From a checkpoint of a small mixture-of-experts model trained on Wikipedia.
Size: 14 layers, 19.8M parameters.
Below are experts of layer 10 (counted from 0) of a mixture-of-experts language model. Rows are named router (the router's row for the expert), gate (a neuron's input weights, with its number), up (a neuron's input weights, with its number), down (a neuron's output weights, with its number) and show model dimensions 128-255. Each number is 200 + 40 x the weight over its row's rms, rounded and kept within 0 to 999.
Before each expert's rows: "comes after" lists some tokens at least twice as common just before its tokens as in all text; "raises" lists some tokens whose logits its average output raises strongly, later layers aside. This comes from a sample of Wikipedia text that the model never trained on. Tokens count by the router's weight.

# expert 21
comes after: " the", "\n", " The", " an", "'s", " his"
raises: "ons", "inc", "ad", "il", "aged"
router,203,186,198,138,298,232,227,268,176,207,210,202,252,234,164,146,184,165,177,193,229,213,181,137,210,164,211,135,104,189,193,247,177,232,129,223,171,195,193,173,109,188,123,165,155,236,81,261,197,239,214,161,207,226,200,157,247,151,240,201,171,157,164,178,236,211,231,189,215,147,236,82,179,170,180,243,238,268,161,272,142,216,226,247,228,168,199,220,209,200,194,205,243,238,186,198,245,133,174,146,209,213,191,235,139,192,219,194,203,214,177,165,250,185,204,174,270,168,226,293,171,245,274,160,189,207,224,154
gate0,244,175,268,221,226,206,259,243,143,267,131,208,177,211,128,214,134,128,192,177,279,273,213,133,238,181,254,209,172,211,191,186,151,216,180,238,119,196,192,170,169,212,194,170,175,212,162,219,202,139,188,183,190,183,162,159,185,191,278,200,175,172,196,235,135,176,93,178,249,134,236,207,155,184,176,297,137,253,212,216,148,232,159,184,199,159,199,209,203,149,189,199,201,200,204,182,230,192,145,161,185,207,225,155,196,237,252,198,260,189,108,223,236,238,188,209,225,122,180,208,212,196,169,194,224,151,261,144
up0,215,221,215,209,109,187,193,153,136,172,164,275,267,237,220,305,201,214,231,177,259,261,174,268,212,233,117,191,145,158,192,137,127,208,290,217,170,214,177,214,230,191,161,181,259,223,211,275,216,202,209,216,285,165,145,191,196,183,231,228,255,202,167,144,181,255,248,144,215,234,184,160,199,159,247,198,182,215,253,170,168,215,279,198,216,158,236,177,224,155,206,253,210,196,203,200,212,216,169,218,237,190,197,102,158,181,230,235,235,176,134,191,211,226,221,185,194,211,248,196,249,156,223,164,259,239,228,239
down0,249,239,137,211,242,204,219,210,184,209,179,270,258,184,203,197,186,230,144,228,213,177,221,217,192,162,215,161,158,195,152,204,166,237,207,253,189,173,166,198,181,157,230,330,228,235,144,208,285,100,234,276,222,226,175,245,286,212,251,221,185,146,174,250,147,198,283,202,208,275,127,266,171,164,161,183,236,209,240,233,177,169,225,169,170,224,137,169,229,254,117,193,192,169,193,131,265,245,206,153,228,211,269,188,213,201,227,182,177,206,124,194,208,122,209,127,139,216,151,192,117,258,292,229,166,196,312,159
gate1,258,170,195,190,209,173,199,134,197,238,200,216,226,131,117,176,167,186,242,173,247,157,218,194,204,182,213,171,195,163,176,321,238,229,185,178,199,204,188,216,164,189,159,161,201,157,181,181,210,221,205,150,221,129,220,242,223,276,256,187,192,118,143,241,244,209,247,240,190,170,163,149,207,221,199,275,159,171,192,137,154,201,177,177,197,227,259,276,204,193,253,193,133,325,209,250,265,202,162,182,182,173,227,229,222,194,235,235,217,224,207,130,134,172,213,244,167,184,241,287,182,213,211,207,171,155,215,231
up1,283,140,249,155,178,252,163,198,157,197,258,172,223,263,194,224,246,165,150,270,268,234,275,161,244,186,215,232,182,159,255,179,154,196,208,193,135,153,271,216,254,169,217,103,146,195,196,165,232,211,159,151,197,222,119,266,133,282,226,262,196,183,206,203,234,204,279,264,265,245,201,181,223,238,237,203,185,211,135,202,176,235,176,166,176,201,261,167,159,179,238,231,167,211,241,133,140,205,187,229,191,209,202,216,284,189,201,209,219,208,240,206,186,186,218,219,177,221,233,189,248,207,234,280,197,187,173,236
down1,184,107,193,204,200,294,127,221,183,250,173,250,167,225,228,242,207,195,170,223,285,245,139,253,199,250,225,270,242,231,172,238,218,183,200,209,257,198,229,182,129,197,248,216,203,141,179,158,165,211,160,218,200,178,171,202,203,234,204,177,152,209,227,240,264,170,229,201,242,209,219,203,247,162,165,222,208,216,173,171,202,216,213,138,175,190,208,254,220,219,212,230,175,204,224,205,243,218,218,140,187,153,163,163,201,137,243,270,182,223,231,157,185,222,178,209,171,228,194,192,179,297,300,216,226,197,191,236
gate2,194,239,208,171,211,235,175,244,163,237,213,136,234,264,153,159,244,264,227,179,179,219,218,168,265,250,108,193,199,271,178,175,189,242,134,190,158,243,262,175,171,221,279,232,130,176,131,179,169,204,166,159,137,159,179,107,262,125,219,238,193,211,211,209,220,211,145,171,232,167,229,154,225,182,190,153,194,177,214,239,217,207,189,162,209,173,164,240,192,142,181,293,249,209,244,182,179,155,237,142,216,198,197,206,212,204,224,180,163,173,189,216,343,232,155,257,244,129,174,210,175,190,156,189,218,208,158,152
up2,201,234,189,211,169,137,212,201,155,214,220,136,159,266,238,207,131,229,255,225,213,149,199,225,149,256,234,199,195,197,135,110,181,196,203,259,112,162,193,186,148,188,252,221,171,178,197,195,282,219,221,218,195,178,256,231,208,223,121,296,206,183,240,194,137,168,161,179,213,211,216,145,210,233,244,188,265,171,164,252,219,209,152,235,220,176,241,218,187,224,253,217,158,226,235,143,195,216,151,233,210,138,210,251,194,222,203,206,261,183,210,143,227,247,209,196,186,201,124,173,177,298,170,197,192,182,142,178
down2,214,206,191,166,215,198,187,214,257,219,247,263,197,208,176,184,238,191,209,186,206,153,206,183,156,89,180,157,160,232,223,235,225,172,219,256,219,189,201,227,189,220,184,288,248,262,167,243,265,252,185,191,149,206,171,179,186,219,262,165,183,217,177,198,84,229,174,101,225,212,159,236,216,230,206,161,231,154,238,204,232,237,133,155,192,233,195,234,139,230,198,158,173,187,238,206,119,157,178,183,207,224,212,245,167,174,187,159,180,232,250,251,231,216,177,241,265,234,191,177,249,259,166,262,283,179,230,230
gate3,205,178,157,126,261,143,238,237,175,208,254,158,213,241,223,198,182,203,197,148,171,213,205,115,200,169,187,182,213,145,127,161,214,175,152,169,231,210,115,190,104,179,144,160,201,236,227,203,234,218,202,201,182,156,132,214,241,221,138,119,181,216,141,198,166,204,272,165,164,156,174,263,137,116,209,261,207,170,219,174,226,242,181,198,211,178,281,208,217,237,241,168,209,232,196,200,249,141,204,262,204,256,186,238,175,252,202,188,213,160,254,231,175,164,169,264,218,214,205,255,152,165,214,204,201,201,213,167
up3,196,210,263,234,193,233,164,188,178,116,218,246,152,248,168,149,270,155,205,318,138,217,236,194,230,194,145,192,231,220,163,108,211,122,150,198,139,142,211,185,119,164,119,182,260,199,268,143,162,216,204,220,160,192,273,195,180,253,174,157,213,280,164,204,191,175,215,155,179,225,203,194,145,107,166,213,154,229,199,213,189,181,198,157,232,222,248,206,100,196,171,218,187,214,130,254,210,140,264,318,171,193,159,151,264,163,248,233,197,198,229,271,259,151,245,222,203,131,235,159,231,210,182,182,173,186,165,200
down3,248,209,179,162,206,265,128,212,241,216,159,217,199,222,249,205,256,154,271,230,208,182,133,92,120,284,210,133,243,193,226,147,192,246,162,180,156,245,233,294,204,230,255,199,191,246,171,219,199,183,239,191,228,264,258,183,251,208,191,245,227,177,196,235,249,191,308,185,167,191,175,172,187,208,116,154,228,129,188,179,192,177,199,157,234,222,238,220,160,186,234,293,178,184,189,217,252,184,219,206,191,200,190,247,200,165,264,223,213,155,200,186,161,121,215,251,129,182,222,185,179,185,174,185,162,237,227,169

# expert 16
comes after: "\n", " B", " St", " st", " T", " b"
raises: "T", "H", "D"
router,234,210,248,220,170,263,248,227,250,183,187,123,195,204,164,148,194,175,134,280,206,259,190,200,223,204,184,210,188,207,228,200,187,205,173,171,186,198,129,217,225,136,226,164,192,231,202,215,173,239,140,263,139,245,139,255,223,186,214,234,246,221,148,238,239,262,223,185,210,187,165,144,181,187,166,173,183,238,144,180,116,235,247,211,214,227,266,223,179,203,282,228,219,245,231,277,221,206,219,159,209,212,219,240,166,192,163,171,210,247,229,244,223,206,169,153,271,91,149,258,216,152,252,184,106,202,251,156
gate2,181,221,220,153,234,161,232,225,148,259,145,234,204,207,214,210,160,224,203,230,122,277,273,166,223,157,240,199,215,195,245,129,226,206,248,289,254,240,180,177,142,192,171,142,199,288,227,166,181,147,197,225,255,215,191,187,207,188,173,229,200,165,209,174,253,179,224,201,235,251,208,189,203,210,270,231,251,246,125,211,173,209,160,220,153,266,184,201,194,214,259,217,191,188,220,192,186,203,183,141,182,202,175,223,213,170,157,179,210,213,255,264,159,183,243,206,203,224,226,208,235,140,181,218,230,256,208,239
up2,206,210,198,97,231,215,217,207,276,209,264,194,232,233,192,201,220,234,138,205,172,206,211,133,202,212,189,261,194,171,188,215,232,166,220,275,179,226,253,210,116,228,200,175,267,152,234,229,163,250,212,228,157,237,140,174,180,198,191,227,200,246,187,207,153,187,182,240,147,259,222,204,209,224,187,209,219,211,249,256,163,164,277,229,117,211,189,264,142,186,192,141,272,210,192,137,216,228,159,238,245,189,260,120,147,147,208,250,234,149,229,171,267,192,305,180,184,227,226,230,165,188,259,300,179,207,209,191
down2,191,143,187,256,171,230,201,302,128,187,265,212,176,154,218,179,202,192,236,225,114,150,178,239,178,220,129,117,266,153,178,181,190,154,168,114,157,221,169,175,193,159,199,198,224,134,220,145,202,197,184,213,228,156,168,229,172,224,236,203,236,272,160,171,252,224,196,207,197,229,116,180,273,121,161,169,216,327,226,175,196,175,166,239,182,205,282,178,146,156,104,243,270,283,208,191,262,247,219,181,221,180,187,147,165,190,226,172,250,243,190,256,196,255,167,214,244,155,201,216,269,149,150,166,121,128,152,224
gate3,231,159,233,244,168,150,173,162,235,162,228,112,212,198,198,212,201,199,160,201,255,231,222,244,212,185,239,211,238,272,200,152,185,170,92,128,173,359,182,186,199,145,192,249,182,196,201,205,268,228,153,107,230,154,170,205,265,189,202,263,246,189,202,180,242,244,118,135,261,153,227,144,222,294,182,128,205,174,133,205,162,209,190,256,168,249,178,217,167,183,125,251,222,189,236,170,183,210,216,214,221,196,153,162,193,193,191,251,242,209,183,259,135,215,230,208,186,222,151,161,140,186,232,170,184,279,214,182
up3,193,263,156,104,249,123,230,170,264,183,157,190,183,197,269,243,191,192,290,177,200,176,238,138,238,169,221,233,175,196,164,200,214,154,190,105,196,161,225,166,172,194,256,193,188,216,185,191,183,231,216,165,183,231,245,228,225,158,132,226,213,171,229,200,190,255,182,197,248,195,193,147,191,258,245,145,218,118,196,287,188,202,150,183,187,215,215,139,190,221,230,131,191,224,163,186,243,203,200,252,193,133,187,270,159,258,178,307,175,203,292,154,266,258,257,178,191,181,202,216,188,177,185,240,153,237,180,174
down3,168,147,226,153,157,172,175,186,202,196,166,161,174,227,212,102,284,170,241,266,257,174,160,170,134,247,217,222,245,259,216,194,250,167,203,141,174,225,244,236,212,201,181,196,262,123,249,113,284,259,156,247,172,199,178,199,241,161,270,250,186,177,170,141,168,191,172,228,228,111,239,166,202,231,233,242,210,223,167,199,187,192,177,166,224,196,228,256,243,142,237,221,180,263,264,192,156,186,261,234,229,192,160,252,134,231,262,282,180,186,202,242,132,119,210,228,222,240,210,188,230,252,196,195,118,242,182,166
gate4,222,158,276,204,243,153,231,214,204,151,114,257,237,214,192,175,192,132,130,147,165,210,245,213,201,277,232,169,289,212,252,250,155,207,208,251,148,200,266,183,211,160,136,185,225,237,203,150,271,161,191,176,233,217,239,209,205,238,210,171,211,268,171,154,215,264,136,113,176,257,184,220,248,179,282,179,238,225,209,185,202,234,196,210,225,172,239,223,262,246,245,171,218,171,206,216,180,206,212,239,217,275,161,202,193,234,249,199,211,249,305,228,244,231,203,247,257,184,173,196,147,196,158,171,139,239,196,223
up4,193,219,206,144,171,173,231,334,188,252,150,251,148,224,201,274,170,197,210,194,174,154,218,184,221,242,254,181,231,180,183,192,173,206,246,181,184,183,238,209,247,237,157,202,179,220,249,134,165,208,152,180,252,274,190,150,189,266,180,145,294,141,222,215,171,166,146,255,225,185,186,218,213,186,106,186,230,218,119,196,224,214,313,164,186,222,179,230,176,188,227,232,181,227,200,178,193,203,240,187,193,162,207,262,185,158,197,188,146,192,112,226,162,202,170,257,179,213,240,205,224,223,146,201,217,285,200,229
down4,177,117,238,154,224,256,187,187,271,207,170,179,200,203,171,244,217,168,239,212,181,148,168,243,122,190,215,235,162,174,199,114,182,178,187,192,153,171,198,149,96,223,211,182,209,159,285,186,241,186,196,210,212,186,263,190,162,234,158,244,286,236,208,220,216,174,261,194,210,153,126,196,216,171,185,250,218,175,222,170,230,166,182,182,214,163,177,216,240,135,300,237,225,206,132,300,209,225,238,160,228,171,207,198,220,188,167,217,205,199,92,148,202,194,212,226,121,258,192,228,159,270,272,191,242,239,240,202
gate5,202,208,211,217,186,211,148,211,113,251,252,175,173,197,190,193,177,143,103,160,159,199,221,221,181,167,183,226,181,195,213,218,173,227,185,248,208,192,195,238,202,176,238,266,230,205,176,281,105,178,284,243,165,164,209,181,186,167,261,219,230,214,236,228,202,165,175,222,224,214,252,165,168,111,218,232,189,249,152,195,174,203,271,238,210,179,203,211,250,359,233,209,274,142,182,228,197,199,218,163,187,266,202,184,129,167,193,260,123,262,197,148,213,208,247,129,210,162,209,216,225,170,242,165,169,181,182,186
up5,271,207,189,219,127,205,172,167,175,185,162,224,172,136,244,141,116,170,213,180,212,133,206,220,291,238,217,224,178,186,164,172,165,210,132,230,175,188,193,270,180,188,202,182,274,202,238,197,290,232,256,199,188,194,169,206,141,192,101,203,146,237,213,132,266,142,261,170,198,261,223,222,230,263,193,198,223,215,166,137,184,266,201,240,195,201,215,236,268,100,189,240,285,265,242,163,226,204,173,246,121,200,170,225,208,221,238,161,213,239,252,153,173,157,182,170,127,131,260,226,209,251,218,158,217,179,137,163
down5,148,216,241,192,83,209,177,180,144,186,167,160,249,228,235,214,250,193,261,194,194,251,178,227,168,230,181,202,174,164,227,213,194,207,301,171,186,177,212,251,204,258,177,236,166,198,202,168,202,208,195,134,201,208,181,152,174,198,181,282,223,184,172,254,235,191,208,225,115,198,144,161,160,208,176,223,223,245,155,171,178,227,107,194,132,135,161,219,164,212,178,187,233,195,155,191,229,185,207,196,228,197,95,170,197,171,126,177,163,226,175,124,163,209,151,251,96,233,145,215,133,225,230,234,220,112,192,179

# expert 9
comes after: "\n", ".", " |", "==", " m", ")"
raises: " |", "A", "I", "P", "O"
router,193,187,236,216,315,205,238,258,226,220,192,166,156,221,148,180,307,125,175,202,186,236,214,167,175,170,226,128,203,153,248,245,221,204,164,261,155,217,137,147,194,172,197,168,185,235,173,211,256,232,186,259,212,252,151,219,207,208,216,262,188,291,249,137,213,217,275,130,207,241,236,175,111,167,199,173,292,216,185,253,167,193,215,181,274,180,247,172,194,238,155,262,184,245,147,263,231,153,154,181,238,198,228,221,157,183,189,224,180,201,162,237,244,154,200,164,182,164,171,245,212,199,210,165,181,266,198,228
gate2,200,208,184,195,237,183,263,203,125,228,190,186,219,247,164,192,136,245,218,177,240,300,186,137,154,203,222,233,243,192,247,305,167,241,196,278,236,160,171,192,195,167,188,299,190,152,145,106,187,224,249,228,256,157,187,246,174,188,216,222,233,237,215,225,182,251,250,190,161,189,229,242,234,129,200,198,164,213,201,237,195,129,268,192,180,268,177,274,211,214,188,229,179,170,136,185,202,255,175,241,169,144,175,209,198,143,248,206,172,203,233,194,260,139,211,181,245,159,258,253,190,207,231,200,198,148,238,243
up2,141,180,185,182,174,168,213,181,229,254,205,224,212,170,183,130,235,229,253,222,226,114,209,198,186,225,215,163,169,223,182,165,302,157,209,180,177,143,183,184,154,148,204,142,221,214,191,195,184,196,212,217,165,249,299,206,144,243,159,187,77,194,166,206,256,239,238,149,241,247,227,178,270,191,161,230,195,281,217,104,156,213,215,221,137,193,193,270,256,173,240,138,243,213,181,232,212,265,153,231,217,201,228,172,146,197,175,151,207,246,258,204,189,226,234,173,121,139,178,174,171,167,266,157,232,93,285,177
down2,206,147,203,206,202,188,133,223,202,216,270,188,144,226,241,247,181,177,169,286,142,223,140,243,250,208,208,160,210,228,136,161,179,188,174,161,222,227,198,172,182,176,172,213,187,262,184,140,190,155,237,170,159,246,256,199,195,192,177,270,149,227,228,180,195,212,161,238,225,260,181,247,243,212,242,253,255,260,159,192,209,233,184,265,151,197,223,267,166,244,286,126,208,236,252,197,186,192,210,208,177,209,232,122,239,220,168,133,223,124,125,196,156,222,143,230,173,220,171,216,139,185,240,132,173,203,200,145
gate3,228,183,229,243,203,242,218,253,214,178,189,200,212,218,175,180,187,136,215,216,223,257,148,214,185,212,178,125,229,195,187,208,228,248,178,194,155,243,242,176,211,218,178,165,269,228,162,141,236,261,218,250,179,153,205,254,180,192,199,228,216,219,175,207,190,184,137,208,184,239,312,247,209,118,236,169,292,148,248,218,171,207,162,155,186,223,152,157,259,162,159,192,197,165,181,222,140,94,133,204,266,141,160,236,157,189,134,256,186,130,156,224,227,174,199,132,274,187,169,179,117,191,216,161,238,226,131,170
up3,155,158,137,179,194,181,190,231,160,194,123,196,186,176,170,173,244,138,258,231,184,247,145,180,190,203,274,194,159,166,122,144,275,175,196,222,175,254,237,171,143,206,152,172,245,157,166,179,255,253,208,228,207,163,178,185,217,174,225,137,176,280,222,206,214,225,201,182,243,196,319,148,216,208,154,143,240,202,200,195,240,168,179,193,186,214,143,177,114,170,252,140,265,236,159,194,182,225,201,172,215,243,228,225,204,134,217,218,167,220,120,167,178,148,162,164,221,229,190,167,179,194,186,185,189,224,208,269
down3,225,226,229,220,230,200,198,174,191,215,187,239,181,187,228,209,190,188,166,247,212,236,132,173,210,204,209,268,247,240,221,206,277,261,180,188,246,257,250,208,243,178,179,176,198,177,236,217,187,209,184,217,225,278,124,217,238,231,253,248,249,226,242,235,177,278,179,204,170,224,198,188,276,270,266,218,167,193,217,203,149,245,175,118,198,148,235,186,262,262,192,158,218,186,180,117,219,250,241,201,219,252,193,103,267,172,172,208,186,281,188,187,76,245,206,264,143,171,182,269,160,290,214,191,265,202,237,158
gate4,208,213,194,184,260,179,298,219,168,177,176,236,155,210,194,180,238,212,202,133,130,198,202,223,154,125,264,183,210,207,192,207,150,155,199,214,256,196,178,211,222,202,179,221,219,185,113,208,225,214,289,180,213,204,116,264,294,298,184,202,239,257,204,228,228,187,195,198,188,188,189,154,145,188,162,191,202,162,207,178,213,193,267,145,228,173,173,189,222,153,203,186,195,197,326,231,271,183,273,174,261,180,196,210,248,260,196,180,244,200,172,152,187,257,280,155,255,257,134,246,175,176,195,202,169,255,202,127
up4,161,175,182,287,194,229,136,162,205,210,169,194,195,172,302,213,198,204,142,201,194,277,211,219,183,170,222,184,250,196,177,208,208,181,173,174,210,241,295,207,166,188,294,258,221,188,224,204,232,217,125,130,116,149,175,130,208,224,162,118,197,239,154,162,163,103,245,247,197,161,172,84,232,242,192,263,212,166,270,252,207,82,196,236,221,181,238,193,168,175,260,225,298,254,129,222,229,180,203,203,182,227,204,247,163,168,204,182,226,179,213,169,147,212,211,211,243,241,210,194,164,156,185,212,160,208,230,232
down4,145,209,214,176,223,144,176,175,231,189,204,218,247,246,216,158,222,167,181,157,259,239,222,203,219,148,222,205,168,252,153,170,161,186,121,187,204,185,205,162,86,287,237,183,204,158,236,211,197,234,215,175,159,232,156,198,185,289,168,243,236,250,119,210,182,211,249,184,198,128,207,135,167,211,188,128,222,222,153,158,248,156,207,238,103,241,213,193,191,228,157,275,246,287,198,168,175,147,252,207,172,165,194,210,177,198,238,210,245,246,164,127,187,211,225,165,192,178,218,175,238,243,235,154,172,157,272,192
gate5,178,151,164,211,262,155,199,282,161,239,249,180,223,246,202,221,181,143,207,186,147,220,165,243,213,238,199,213,203,277,227,194,157,253,167,159,217,216,154,158,164,202,201,142,136,187,158,182,236,177,192,206,226,308,199,259,180,196,215,217,160,238,265,224,213,266,289,202,79,210,233,194,134,187,201,196,176,156,225,178,235,181,216,147,212,133,225,123,275,181,228,239,186,230,255,187,151,296,211,219,221,203,161,141,231,197,181,202,280,194,202,159,217,208,136,220,199,171,222,237,181,138,265,218,227,188,175,242
up5,255,207,247,191,193,202,192,204,234,173,250,214,143,252,101,268,189,145,304,167,231,194,184,184,182,183,233,155,188,158,223,246,183,202,197,240,192,269,259,200,227,254,190,149,214,196,187,145,170,259,189,181,188,184,192,217,173,203,272,257,217,175,151,208,154,135,281,222,151,235,204,205,228,148,207,259,244,163,259,196,168,199,276,282,197,138,164,226,236,174,148,224,184,221,186,163,216,179,175,147,175,244,206,255,202,169,247,233,220,233,159,137,233,255,147,181,150,226,188,191,114,213,248,117,209,221,201,163
down5,226,162,165,183,246,165,161,170,104,190,140,213,215,247,189,203,140,220,210,218,257,176,233,222,248,167,244,204,194,233,171,125,151,200,245,252,265,242,271,209,158,126,137,224,195,164,204,232,174,241,254,244,256,210,183,201,275,159,220,157,243,175,197,216,233,181,203,222,237,176,65,147,196,202,223,179,276,246,246,209,232,186,202,174,214,118,191,196,205,205,192,202,153,225,155,194,238,231,237,197,135,150,202,191,237,197,256,223,155,263,228,189,154,171,204,144,217,187,217,116,210,162,222,210,284,262,176,222

# expert 29
comes after: " in", ",", " In", " of", " 199", "In"
raises: " that", " an", " a"
router,193,292,284,166,222,180,190,233,228,206,201,99,230,155,161,189,257,148,225,245,257,254,224,181,135,191,210,177,116,200,177,275,206,230,184,209,189,155,145,186,183,159,89,216,176,245,195,185,176,190,150,194,206,231,200,243,182,198,226,179,288,166,238,159,210,211,227,199,206,231,136,185,99,187,139,267,185,161,140,247,246,238,217,241,223,225,192,294,214,191,157,204,226,236,145,208,257,141,184,200,164,254,232,220,169,131,154,239,133,213,200,217,209,174,190,121,177,150,210,165,207,211,230,216,189,240,184,188
gate2,222,193,161,153,208,179,229,274,227,223,132,155,329,178,203,152,265,237,154,192,236,136,245,112,151,168,259,183,281,137,199,178,213,210,225,255,215,239,157,217,182,169,184,238,203,139,215,242,159,249,133,188,297,196,195,209,300,189,211,183,232,203,218,143,168,259,186,232,215,139,229,230,230,208,151,277,167,208,176,243,158,173,239,203,195,211,156,216,241,158,253,256,253,173,103,196,255,176,275,195,185,210,225,210,185,167,200,226,196,238,258,244,142,213,174,194,208,197,150,190,203,215,228,220,186,169,256,271
up2,217,215,118,177,119,156,121,150,234,142,225,188,198,138,154,150,232,157,192,246,167,149,253,203,210,211,200,237,176,166,194,172,189,174,255,190,157,195,235,145,212,184,196,219,231,186,182,198,264,113,89,233,189,182,175,197,181,218,192,197,165,191,135,148,170,222,205,223,227,268,205,121,205,258,175,189,243,155,240,228,240,169,209,233,149,156,181,265,109,178,199,212,168,219,215,276,176,166,281,159,217,192,202,208,155,200,291,191,132,163,158,205,171,165,201,232,186,193,136,226,152,205,283,219,238,183,126,230
down2,268,169,255,221,220,229,182,202,205,251,149,239,106,127,193,175,344,212,260,203,228,141,250,121,212,196,177,188,217,206,195,156,192,256,229,274,135,178,192,200,215,209,192,206,126,204,169,173,238,111,205,181,241,258,216,225,259,203,188,198,155,209,169,148,252,181,192,255,182,196,252,168,221,195,162,195,175,223,124,196,269,264,224,114,217,181,220,265,148,118,197,226,192,203,219,163,160,222,213,212,190,184,243,299,139,298,254,231,205,197,250,203,230,125,227,223,223,178,254,208,203,271,241,138,167,156,224,202
gate3,225,152,311,202,216,149,206,202,318,254,183,168,227,223,225,242,161,183,196,129,199,185,114,158,182,153,202,218,175,190,204,225,218,172,135,236,245,176,193,162,191,256,214,190,215,210,227,169,240,207,150,205,179,182,194,201,254,209,234,161,168,220,213,175,280,203,190,240,266,135,203,226,227,201,167,231,204,202,127,242,174,166,214,199,244,231,231,217,246,170,186,226,209,217,244,189,203,230,146,193,231,231,265,183,216,214,264,160,188,245,162,257,193,168,213,206,170,176,253,167,147,248,152,267,263,217,224,226
up3,177,214,103,250,234,122,252,196,116,255,160,187,191,200,215,144,250,147,246,235,148,150,198,211,229,232,199,169,154,144,257,162,234,286,241,187,196,203,124,147,192,188,237,247,207,215,206,217,171,234,149,183,208,172,225,147,136,247,153,137,129,182,287,191,168,153,171,205,224,227,195,151,124,203,177,170,205,188,255,242,150,228,218,233,171,162,156,237,164,230,149,195,213,189,256,253,175,197,182,182,177,147,125,152,171,251,178,213,148,191,176,236,253,129,200,195,231,212,263,201,211,174,172,199,208,161,224,115
down3,206,207,261,164,212,150,204,233,220,217,188,163,169,183,257,233,229,165,233,254,179,229,228,243,172,226,152,96,188,154,298,167,215,156,206,223,183,218,213,201,199,166,224,157,257,195,239,210,143,222,222,189,181,181,220,263,221,189,178,189,177,246,184,211,212,176,169,230,173,219,170,157,186,137,231,221,161,128,207,241,227,184,162,210,198,169,124,207,227,281,165,133,202,178,191,234,137,156,138,235,123,173,207,224,217,271,205,198,143,239,258,236,174,201,174,191,174,338,139,172,187,179,256,221,213,178,194,276
gate4,216,264,210,132,206,224,165,221,170,180,238,155,218,223,166,162,205,191,195,242,241,190,226,178,222,161,209,252,177,180,168,229,211,205,199,194,221,110,204,159,169,145,233,310,125,220,243,193,216,209,166,118,160,233,215,255,170,168,232,249,227,173,244,209,185,289,254,103,193,123,168,151,185,314,148,177,164,146,186,219,209,215,203,262,214,200,205,218,231,192,200,157,241,231,213,277,214,196,179,143,213,202,173,174,227,295,234,187,184,174,202,144,208,185,232,153,208,252,176,188,243,235,279,250,248,213,176,194
up4,186,253,195,200,140,184,193,207,212,193,230,167,216,307,167,226,188,161,273,176,303,220,209,151,223,229,163,188,226,184,206,174,153,211,204,181,198,211,162,255,255,191,208,258,257,222,194,229,123,169,202,183,211,149,170,229,203,196,196,201,212,177,176,110,166,232,296,157,217,217,224,210,182,142,183,156,148,235,161,193,145,236,226,134,160,202,258,172,255,202,245,203,248,161,272,209,272,209,135,286,209,268,156,167,264,202,233,225,150,183,178,251,186,128,155,181,167,196,122,167,158,164,290,235,183,104,163,213
down4,247,185,284,241,217,197,186,135,239,266,247,247,197,155,238,286,171,271,244,202,179,280,161,150,205,152,200,196,222,190,179,191,219,192,219,153,235,245,179,226,216,175,215,257,170,233,170,226,139,171,182,203,194,181,201,193,276,240,211,209,165,204,240,160,272,168,168,253,178,221,240,173,169,218,177,259,218,140,187,195,241,246,158,182,240,173,174,156,258,147,214,185,192,276,258,220,236,191,194,150,165,170,257,251,111,140,209,202,164,166,185,168,241,110,223,156,171,293,127,168,145,221,155,215,234,188,162,215
gate5,212,241,218,280,195,245,224,210,155,235,199,146,143,252,226,208,176,228,186,229,193,198,220,173,192,138,182,184,200,230,177,190,205,124,235,205,201,174,227,221,227,112,212,221,171,179,250,192,168,200,173,213,260,207,247,197,179,235,208,199,197,242,228,98,214,256,238,264,180,265,181,202,245,196,252,157,252,191,179,203,160,258,250,234,148,201,197,211,223,183,268,149,214,130,263,270,115,221,164,199,230,248,155,207,201,229,196,226,196,284,275,208,257,261,198,230,201,165,227,198,157,225,183,165,148,207,207,166
up5,155,166,220,141,248,191,165,223,184,140,266,144,212,174,171,232,244,259,194,207,188,276,225,249,123,179,211,162,206,245,155,196,179,230,192,230,208,235,178,123,198,193,168,219,195,193,171,187,259,190,197,114,136,137,208,264,262,292,208,168,212,149,231,219,235,190,198,238,179,187,238,172,124,244,232,191,244,118,265,170,213,144,228,248,223,194,205,232,145,215,86,168,232,236,276,201,210,205,198,177,169,318,217,251,183,246,248,242,222,209,201,228,227,208,190,175,265,129,151,204,128,213,179,213,198,225,182,188
down5,173,212,231,305,220,229,163,181,210,175,190,235,217,188,193,231,219,138,203,247,175,157,204,237,262,188,275,225,217,135,179,172,181,156,292,211,205,115,253,188,262,157,162,179,218,222,262,205,216,164,314,235,158,240,183,133,69,138,145,206,269,200,163,279,200,125,170,221,190,142,169,248,181,138,183,164,231,180,164,206,234,221,186,156,174,194,218,155,168,210,225,187,178,203,173,172,160,162,200,245,225,162,149,126,260,159,171,207,193,178,204,262,169,218,192,189,186,241,248,237,175,166,209,207,178,242,148,179